python train.py --n_layer=9 --d_model=192 --n_experts=24 --experts_per_token=2 --d_expert=224 --d_shared_expert=0 --activation="geglu" --moe_layers=[0, 1, 2, 3, 4, 5, 6, 7, 8] --router_score="softmax" --normalize_top_k=true --routed_scale=1.0 --balance_loss=0.000752 --balance_bias=true --router_z_loss=0.001 --init_std_router=0.0157 --lr_router=0.00133 --vocab_size=16384 --norm="rmsnorm" --norm_eps=1e-05 --tie_embeddings="early" --optimizer="adamw" --lr=0.00188 --beta1=0.95 --beta2=0.99 --grad_clip=2.0 --batch_tokens=65536 --seq_len=768 --train_tokens=367200000 --steps=5604 --dataset="wikipedia_en"
Below are experts of layer 2 (counted from 0) of a mixture-of-experts language model. Rows are named router (the router's row for the expert), gate (a neuron's input weights, with its number), up (a neuron's input weights, with its number) and show model dimensions 0-191. Each number is 500 + 25 x the weight over its row's rms, rounded and kept within 0 to 999. Numbers have three digits each.
Before each expert's rows: a language model's description of what the expert responds to. This comes from a sample of Wikipedia text that the model never trained on.

# expert 5
Description: Single capital-letter tokens starting names or abbreviations, such as H in Hagström, A, M, and the piece right after.
router:510506478525525503464514493524551501458510488439484511496449521492473495481507485461479487496483483461482477549527485463480487493478528506530483486518462455494469506514487534516523467504546514488471500511486473505483504490541455474541519496534528531545510507505478488491507484449515468498522473512471479493531504510536528500535477502520486525480527548502472519470489512564493497462486469485523448500496538499445463532525526461457504487517507470514528480468504524517472498486540496496468522490504535510503538510500464485548508494532511503520514501476464472515482508497476452515
gate0:487494501521503497511513488479525522476489520496455487470486493498491502482551540515456494523477519515517534512505488489529499442539502504530528481534507513528515518555521498480528513472515500512484449556504489458505485506485490493499531482516529537485509495468457521561536492478496484518494526483501466532458509432477494477518469497506480490512530470506474494499516509557482529458495477526561460512542552477497488535488464479465496459454481470516515478514488495505456486502505481511460491496521473521503490500530503465507525517500488473532530504476488513530509463511511445463
up0:470491502501511479482521509500499521462478525499451503484506492522470467520518470516504485513491528446549487528489487484507427481511504515522554507537452496499532530484480495512552487514497535485552492491515526460484533538529486517500501517512541522497482513480525462486528520482486505520522522471481517537476511480485502487481494512493506489527496508508483497480478476532533505449421473573520495514485517510479523498504510496469513521489489455495500484466508476501493520542500521465488505511522515472511488474560471525517477488476498533536513458527473551543519516533489461473
gate1:516510496505486503476485511499503505521529501526501482469500493476533519490503457558502467514488542455514536522561439492467473498534461525506525508552484481495482469519474463492498445502509500513504526506477491492502480544506543510519524509523529485534484504508523511502495480509506500506479548522498475489491534516546519545468516519537491473485524543511513502520464477449470497499515488488525504524489510560499477546491467478493508496524506445518537528524544476504460488567491520468464511481468462475459465489518478521520463497505502499524501502512507505507485440490499483476
up1:509481481498498494443549468530496510503525533549497502497518542518483454473525544490533481493519530516460466518526524547475443514431524476488482470491518500543526473528469513544539543482458531482500468508490463457504473491541495532503499479490467509481474503523525466475532538480526533502459501461444515513531567506494512529538520495516508516543475459488496495461510466515493507472528498502476487489501494487483467490505507513497447503465502515508493523490504499478519500494537488525494475491493510513500523486518498501508513494473500449501486502528483519471520498531501485482
gate2:455495508534479486470518486523533528468508492518475491473464543501476523481491525457461484494544500508495509494520547473452468471547483490534500473493469520519498483527505488509535533486551524468471501484497480471518523498531457482532517492511460499501517495518569491511534498484482515527510521505480499493550533487448535490513524470525532495465455498509488471485465512554477507472503545436535460474525501487466499483470481493482478508540496517485494486491524537488497506484481486535506510511501507517511486509504474436488508496498486494488501513513451505539539468542506470512
up2:506492502525491481515488479501505471471497462504464490455487499503490518517506459489492512484488510508502506485552525504460542481537494518490524490480575527508502502520498505522518532464519445514497480520524482542498503508495495473483466505495485515450483508488507466490504476484522518525513496529457536538477525453506502472493461516529559519494496460466521552491530503547466497525531526511520484470501467492473515504454473511506530483501491513490441551525499507523501526469503461471502468504490507543492529465499551461450503488543486491481500488477463524517487539546528486477
gate3:453473474531508485486501513509518525449501497488490454481451492482487504471504510527497467521541447469495483513537511463477450485485511486516505509494511520469501491535522486532513471457534504488457461483479511453512496469458542506508500504501521509526464483523528503497510516511468511484458537518478499466534475478503508540483517512512449502485520516500506497515454524486504512518534513486501478483474552517503480513513507504507484481515541466530521514448520488491455484472510511520495511525478495496500502478514471502549503512486496480491492575508521503543483420522495426482
up3:495546498492541522557525518492492497508473470519502464446489527490528464492514525482528465542530450523497554472497550435509471486505528515552531514503511494479474506515502455540492476473527499476454479511439531463483509499462490498515485492486496543475522509466496466532522482505500511492495518472494511469493487518466480489507486521488482521557516482533508542519485501523510485486501489485510474506461510484495506548506507533487482518495493496513505499467491469533523498481517499493470532511510532501524509502489443548523558524511499498510499497498508577509509502503511449487
gate4:478499510515515535491488489489527541487481459496436508461508504533508499512522502438516465465559531421489494494493477480488513495499509485503491528491522459499472518482542492514506477480527506485521516516551492504521514508531516523505513496530475497505466509506469486468528502541464539513514482501521503534502505439513483469522505512522491470466465508500483502427466487521509483486487507538474510502494485477469484461526514500490525486490491508481522503487512497430496501527508491480523510492473525480492497489511478499560454543516491472502495481501446473524473497548428517527
up4:485497502482515540503525489457482553462467500481438492484492508529488529528553491497502513488559505429501499509477490452481495500457536504494534509528516482480490523494507488518491521498537515492485533516542519528488503508476474509522539500524505542524487515504513495508560495471498507505539501496546520511435481471483482462475477508519449459485464492479479437491486483511467495460475483527478492560482499454445491504533496477502524486475512511464503487458489476479506530486494498491476532513522491524486524481496499477521489530506473480553514465488509514510516510474494510510
gate5:497491485531518466504512502514554534478487464501458481496456516517446487469501499491504444519511549464517451513507471486469459515529492534522538473538481474487519475539468450471547479466514537476510505471499501475548515517470511499534499505513471487482477447468468504480549582526484507485537515515507504494493512481507538509494475500514493507494490482497513513470512506535519524510518495500512473510525530531530487561497495458473488482484517497491514500468526455476471488527509481515499506495504532497543483481482476501518484504495471517528482502527456518521463509511460478468
up5:511469478489543512480545488472486518503543565502533512478524481529474501470494486501527508523495481546497464532510533480467506509480483489467469497500477518518489487466504514524490480471475482525510477462526494506502450495555563489482513527485490475479530505532506466523449494502521529494514514534517535507544549536515511542520512507499513531477529504458492467504481464463526495508513505502499512491496476512533491460464489495483479509511533500494423521535498502507471520543528508493513442512515498508444477497496500461492497491504508503492529528472492462498460473460556518489
gate6:501489487532497495503471533478512484512501447494469518474496476478514523497471537508517517487493501518526479506506523447471495517548508493462466489462530487503525493527540489497517507473524485495535479522507406547523511517491494489481524468500424463574523505461490494505492493548495551539478476529515529485488478487514508460493490495530466486515506525463476497505487531494508484479540471476514497486485510506503474559498509503518518464511510499515470519509500509519495484480445526505493487499534524523467519478518537438508493488493500498470503518496504495518468503514469430474
up6:529506502473500485480493480523501516454512514478464497502491483518405518503510522477556488513496470499488531540498490525512499484471504468465506508496479494504499489473498497503526532500453516477464547493509513484511519497563525505508459536512523489500484474565521530505467527510493514493528500497500458538500512523457505524524522501546511480546489476499524470437518483518449497544472500461490495507516477490543534471544468502517491491513534491488506488532511532477490486479502492512540517466523526475505490515523499566480464511491524501493458491508460470503529541511511518460
gate7:505481488535509519481545492493538508510490499482484490478452471501469536470498549499525491575528524494495482511500490496484463510512461476564536506498505512478492468520528568490507475474509480493493486508507484478508522510474458508493506513476537514529494470490523497504525509484502489517456508509453471470492456472503507520511484449497477497487463510512463467484507483509500492452495556491475472473499541532472514518461501493530493490556546498498558512479510509505494498508487483548508528471454530490484491478512458459469505488517490534549487481501462499507467497516495436498
up7:485501494492504486509489509495477493517521478513514513473519510480521516540479483533484493466502524512545479528500500470506517505491494528494496485501529454483487508493540495507463463508503518495538484456486508534503504499488521497453486474505463506474547480477482530537483536572491529506507529518491483531546466479500472460470497527490520486472522542467503509506474525490551512533520473485553515501490478447514504500485476511437509530496554498473428514510502473473521460511508509491510463476497498509517515508483540510506480507508486483491523511461536493429566487491454509543
gate8:477480491531496498476517502519516500483494461515450546513533502486458504488553452535511498514502499461491499520520470466532526484482495497481467546491477464480507537486558530539502510482484510499529511539492501517511485498524480474523463488532535517487459497508554509534457505537478504530478499497528446511539484542507475554509506494506483477502505518499485509502540493535478498524536507510580476488481507469470448476533459482488492494486500495475525507479511535480460471542494518484470468499506528518477507453507499510498468495466522476536491534509512515462505530514475480490
up8:511507538520471505513460511493510492496536491444556461533532529499550507512514478461483502473454510483504538474545482477472524498522547526481524477518465489543481504489477554483459503513506459483472498496578521529468489456505499499492506472483510468492481490461479526484505489539508492479454506481519499473475460446513506495522480524495440486456501485528495533507487524466524506536524459520477504520519482498501475515481528517491522501506476482503528497520491514492460505488525490509492509558505441489512527517520460518522528511523488533479509494505516478520504498498527491457
gate9:502503500512502466479509540468496520458509525513500536519498522505475511499526535489504536536510514453509505583474488500483538503478540517531532495487451509507530536469516529505494463520512491481475531492477499513498514529562509468504496469516508470489502527542527534503498483468477447533458529560489458495492497474509526524486496472495464488477529484497521484521530488490516551505508480540492503494507462477528484504499515498475484512514472489531506488477522516522501440537539483530499486533505486459546478508499490507481524462542512514505503524512506522544464454508483443501
up9:482517497504503445485544531483519505492481546495477514495506510516485536487525508531515507521528532477506445554519501509476510466498525502519510486484453511496494511488481531457478487520568489494527503524491506504479475540554483482501475487529550490531466524547515511509505486505511478503463513522472471508485531469515539507472485519488475492490554497525498457548491490499477512483483496539526502489552442494519504496500503506483465516521503492505542485492476528514484504527532518510509499517502477443526491508545465507539522510568550504515500539534486483522451485508459476512
gate10:494493490509538504507521496488504560455489518516437525479507502522485455499564447519488523493505464540502517487486561523446486487507496494490487494475499503482471516537489495543499501491470512499488514516487511550513487490480468498531490471506557531482497465492523439476520527497506511484497513482535508477488537523501440508521506545518505477465485540533468469495507490549482491471518506539512484513489496499482540514481521514496511438537482527512503550506559516480492491547480471541503498526495492502443503525461493474517487475504501524494483505530473512503528496492497521511
up10:497487492495517544505476531490502494514493497480533455502534472456497489471515523496453500487513475500470484500478485515499488504484482492490527478547524461505523478522515507481527482460484477553514473510452472538517545515478478510430518498473512498517505499506520521446472509555480547488491471544504518508502509522531517511451482530527487470527547531511470505424469494502492534505494465485509501485502469481513501493531502514489465525531507506525494524528489461473487471541471513482556521482500491487556510513538515532469498487489475495464508510493547513493444461504496509503
gate11:484499508517455498508484551478500510511503494519481520500498496530493493508486435505547494522496528529509547504522499503511525511469489520484529541525481500442481545529483522511534472456548450505495477477530511498522521479480464530492501466485457473472501459485516465501517531541500506507543512505509486526574524498478538506523487498508495506496476485503464553478488546551541486512505516475502512527485508482532499516454513511492509492482487500508495490499533494518508478538515456486476502474552527498452453491522477510481478465482494505494492473507443506488448502557501495510
up11:509494506501496485510522513481494501537450468533507512454480502513497494493465531546510524469486499567543523474532513504520467518527511525505535511544524549496516534533505482466490546511514496493510481546503505521492485472492516511475502499484504524516477485501461492526510511534491516487553503473485509523495472503497505501462521507493519499567526517485513510465538511535501482491481501495480496526489494470491458518537527472499450490478496526489491520469487491502509502507465491456514519528512501481485492471568543483542495510402514512451480431511487490473494525535497483496
gate12:467488468535508483526543464469529491520448519472466550491470500527489497425514542522470483561529542512530480527521508515489458481562488515506501487541472521491527485525484503509513533482519504467497488511534518528568522519512506508502529508527476502530485466488508520488500530534514486463516528509495565469560494489526501495483529499517495526479519482507459525471555462499501513491470515519470461491513525488500505483501521502487512512506488497493477494469520508510483486493503486514479519478521542483497447475534481445532487485476474470527495508520501499507515470526513499527
up12:482514509530497462506507447493514488487495536472517540523492551508549507461523523479496518496480522512516499462507504514528527478470492493501502496536505496497462480488495443497478524473536503560476467537478479476519531475519520500525523513484505594494521474497456478503477478475540502485517455481489509501491461520509475476460478510443515510534512502508475556499524490490498522498449486490478506543512508502508524444486508506528477542499498483503515499490501484536535534528493535482490460494489482533507468488504505462565518481491511525526513468537480513508509525477536507524
gate13:495512496507491480509538480501538534473501476477480492479450558510526495433497495486493495494533503468554453477490451521444455510490563472487508507546473518467505447546522492526511489471493511497522516482478525493507507494491478493504517525486530539471475500501560532481538526460512485492479511507469499469524503501513529519514487545474497508507542477508494527506537466532463495490497490506505468518484562493453461493466523489477497485496496503469480471458511486481505497519510500495431488531477493533507522486477468480491468495526480456519520502503504490490503487505466473512
up13:520480505512492467493511559520485503470528527540481537553493515488480507504519479538510498479522526473504511477509488474482514453467501434529526502503480502498503548507539516508477491485487495489516513541487465561505521504507535556448496486463505510501430472512498532491482483487525516540503513500567477485504475478507507475540456459486494525485513492466519475513484469464500494491507503474499539475491488489500440446579462495517492530531498516490491519502499557501493501487484522455480486522515482497494538490490511493515518490453457496517508503492489489522468502503496515495
gate14:482485489546526496468514507486511494506516514525450511522479501519534546515479469503490474479479474506492522520546484478486501444514462512506460476484494503481492533473482503579551509470520522492495518486532526493521448496487502525500524494522509501512505492477517530521514517509472512558488510519528473512526521529504512523522524505522507518514509546526496525501448500492542499470521491519500487499509488513510428474478475457477555515468503493503521493512531486502505510528499512474514504481519468524471458474511476486555477459512440471497462492483460461501508488471441496454
up14:481507502524529491491509457418496501524470490498469514513458474540523484600491450477539498480496485517518506473531470488492484493531524481462498509509527495471484472517509491515471479484499506493519538531512516536494474487502488524464456517496500514472469520480478518517517495526515521490557520480498513541518468517483482496485471519496516548500507474516528532458486485506493525479536508542537496508485519488487482499520543481557575517497507523445481514492493494489487481483476520516494540480491515491490519462483488506519516488484492475479484511525451453509541542507484486491
gate15:518520485518515485547488478478506480486507533497486492541492508522412515490482478496481504478531489510497512496473538466506496529502506482528506445460453510477547509495497516509496479455526474513511493483558455507534522512539467498591513519515447514454497479522472500491483477512524482497485503518520522465534514537507504517530479478514497510455508476530511494501484578544528507518515526474520506514489518489518483517447505504504548505507492484467486502464504483510504536532501469513501470538525500526462532508496458483515510492504492486498507484539465486480484464480474503503
up15:522529536516469519531470545520485507514497508530472493529499487500456492525499497534492474534542463467513539478499519531509521515511533455461501457477493526458512514471508489521500467524490494488494514494526505491504486517560507523519501461541437446456455497515515475439493498541513458573489488487518497461509515537546475537499483457508523504489494464490536519494474539544523471535511472523532488515479501474487504526471511511498512508468471499473491507496502513496506531496489466509487522506474514481518518508506471498469483483497516497471506517532522486466502503504483465440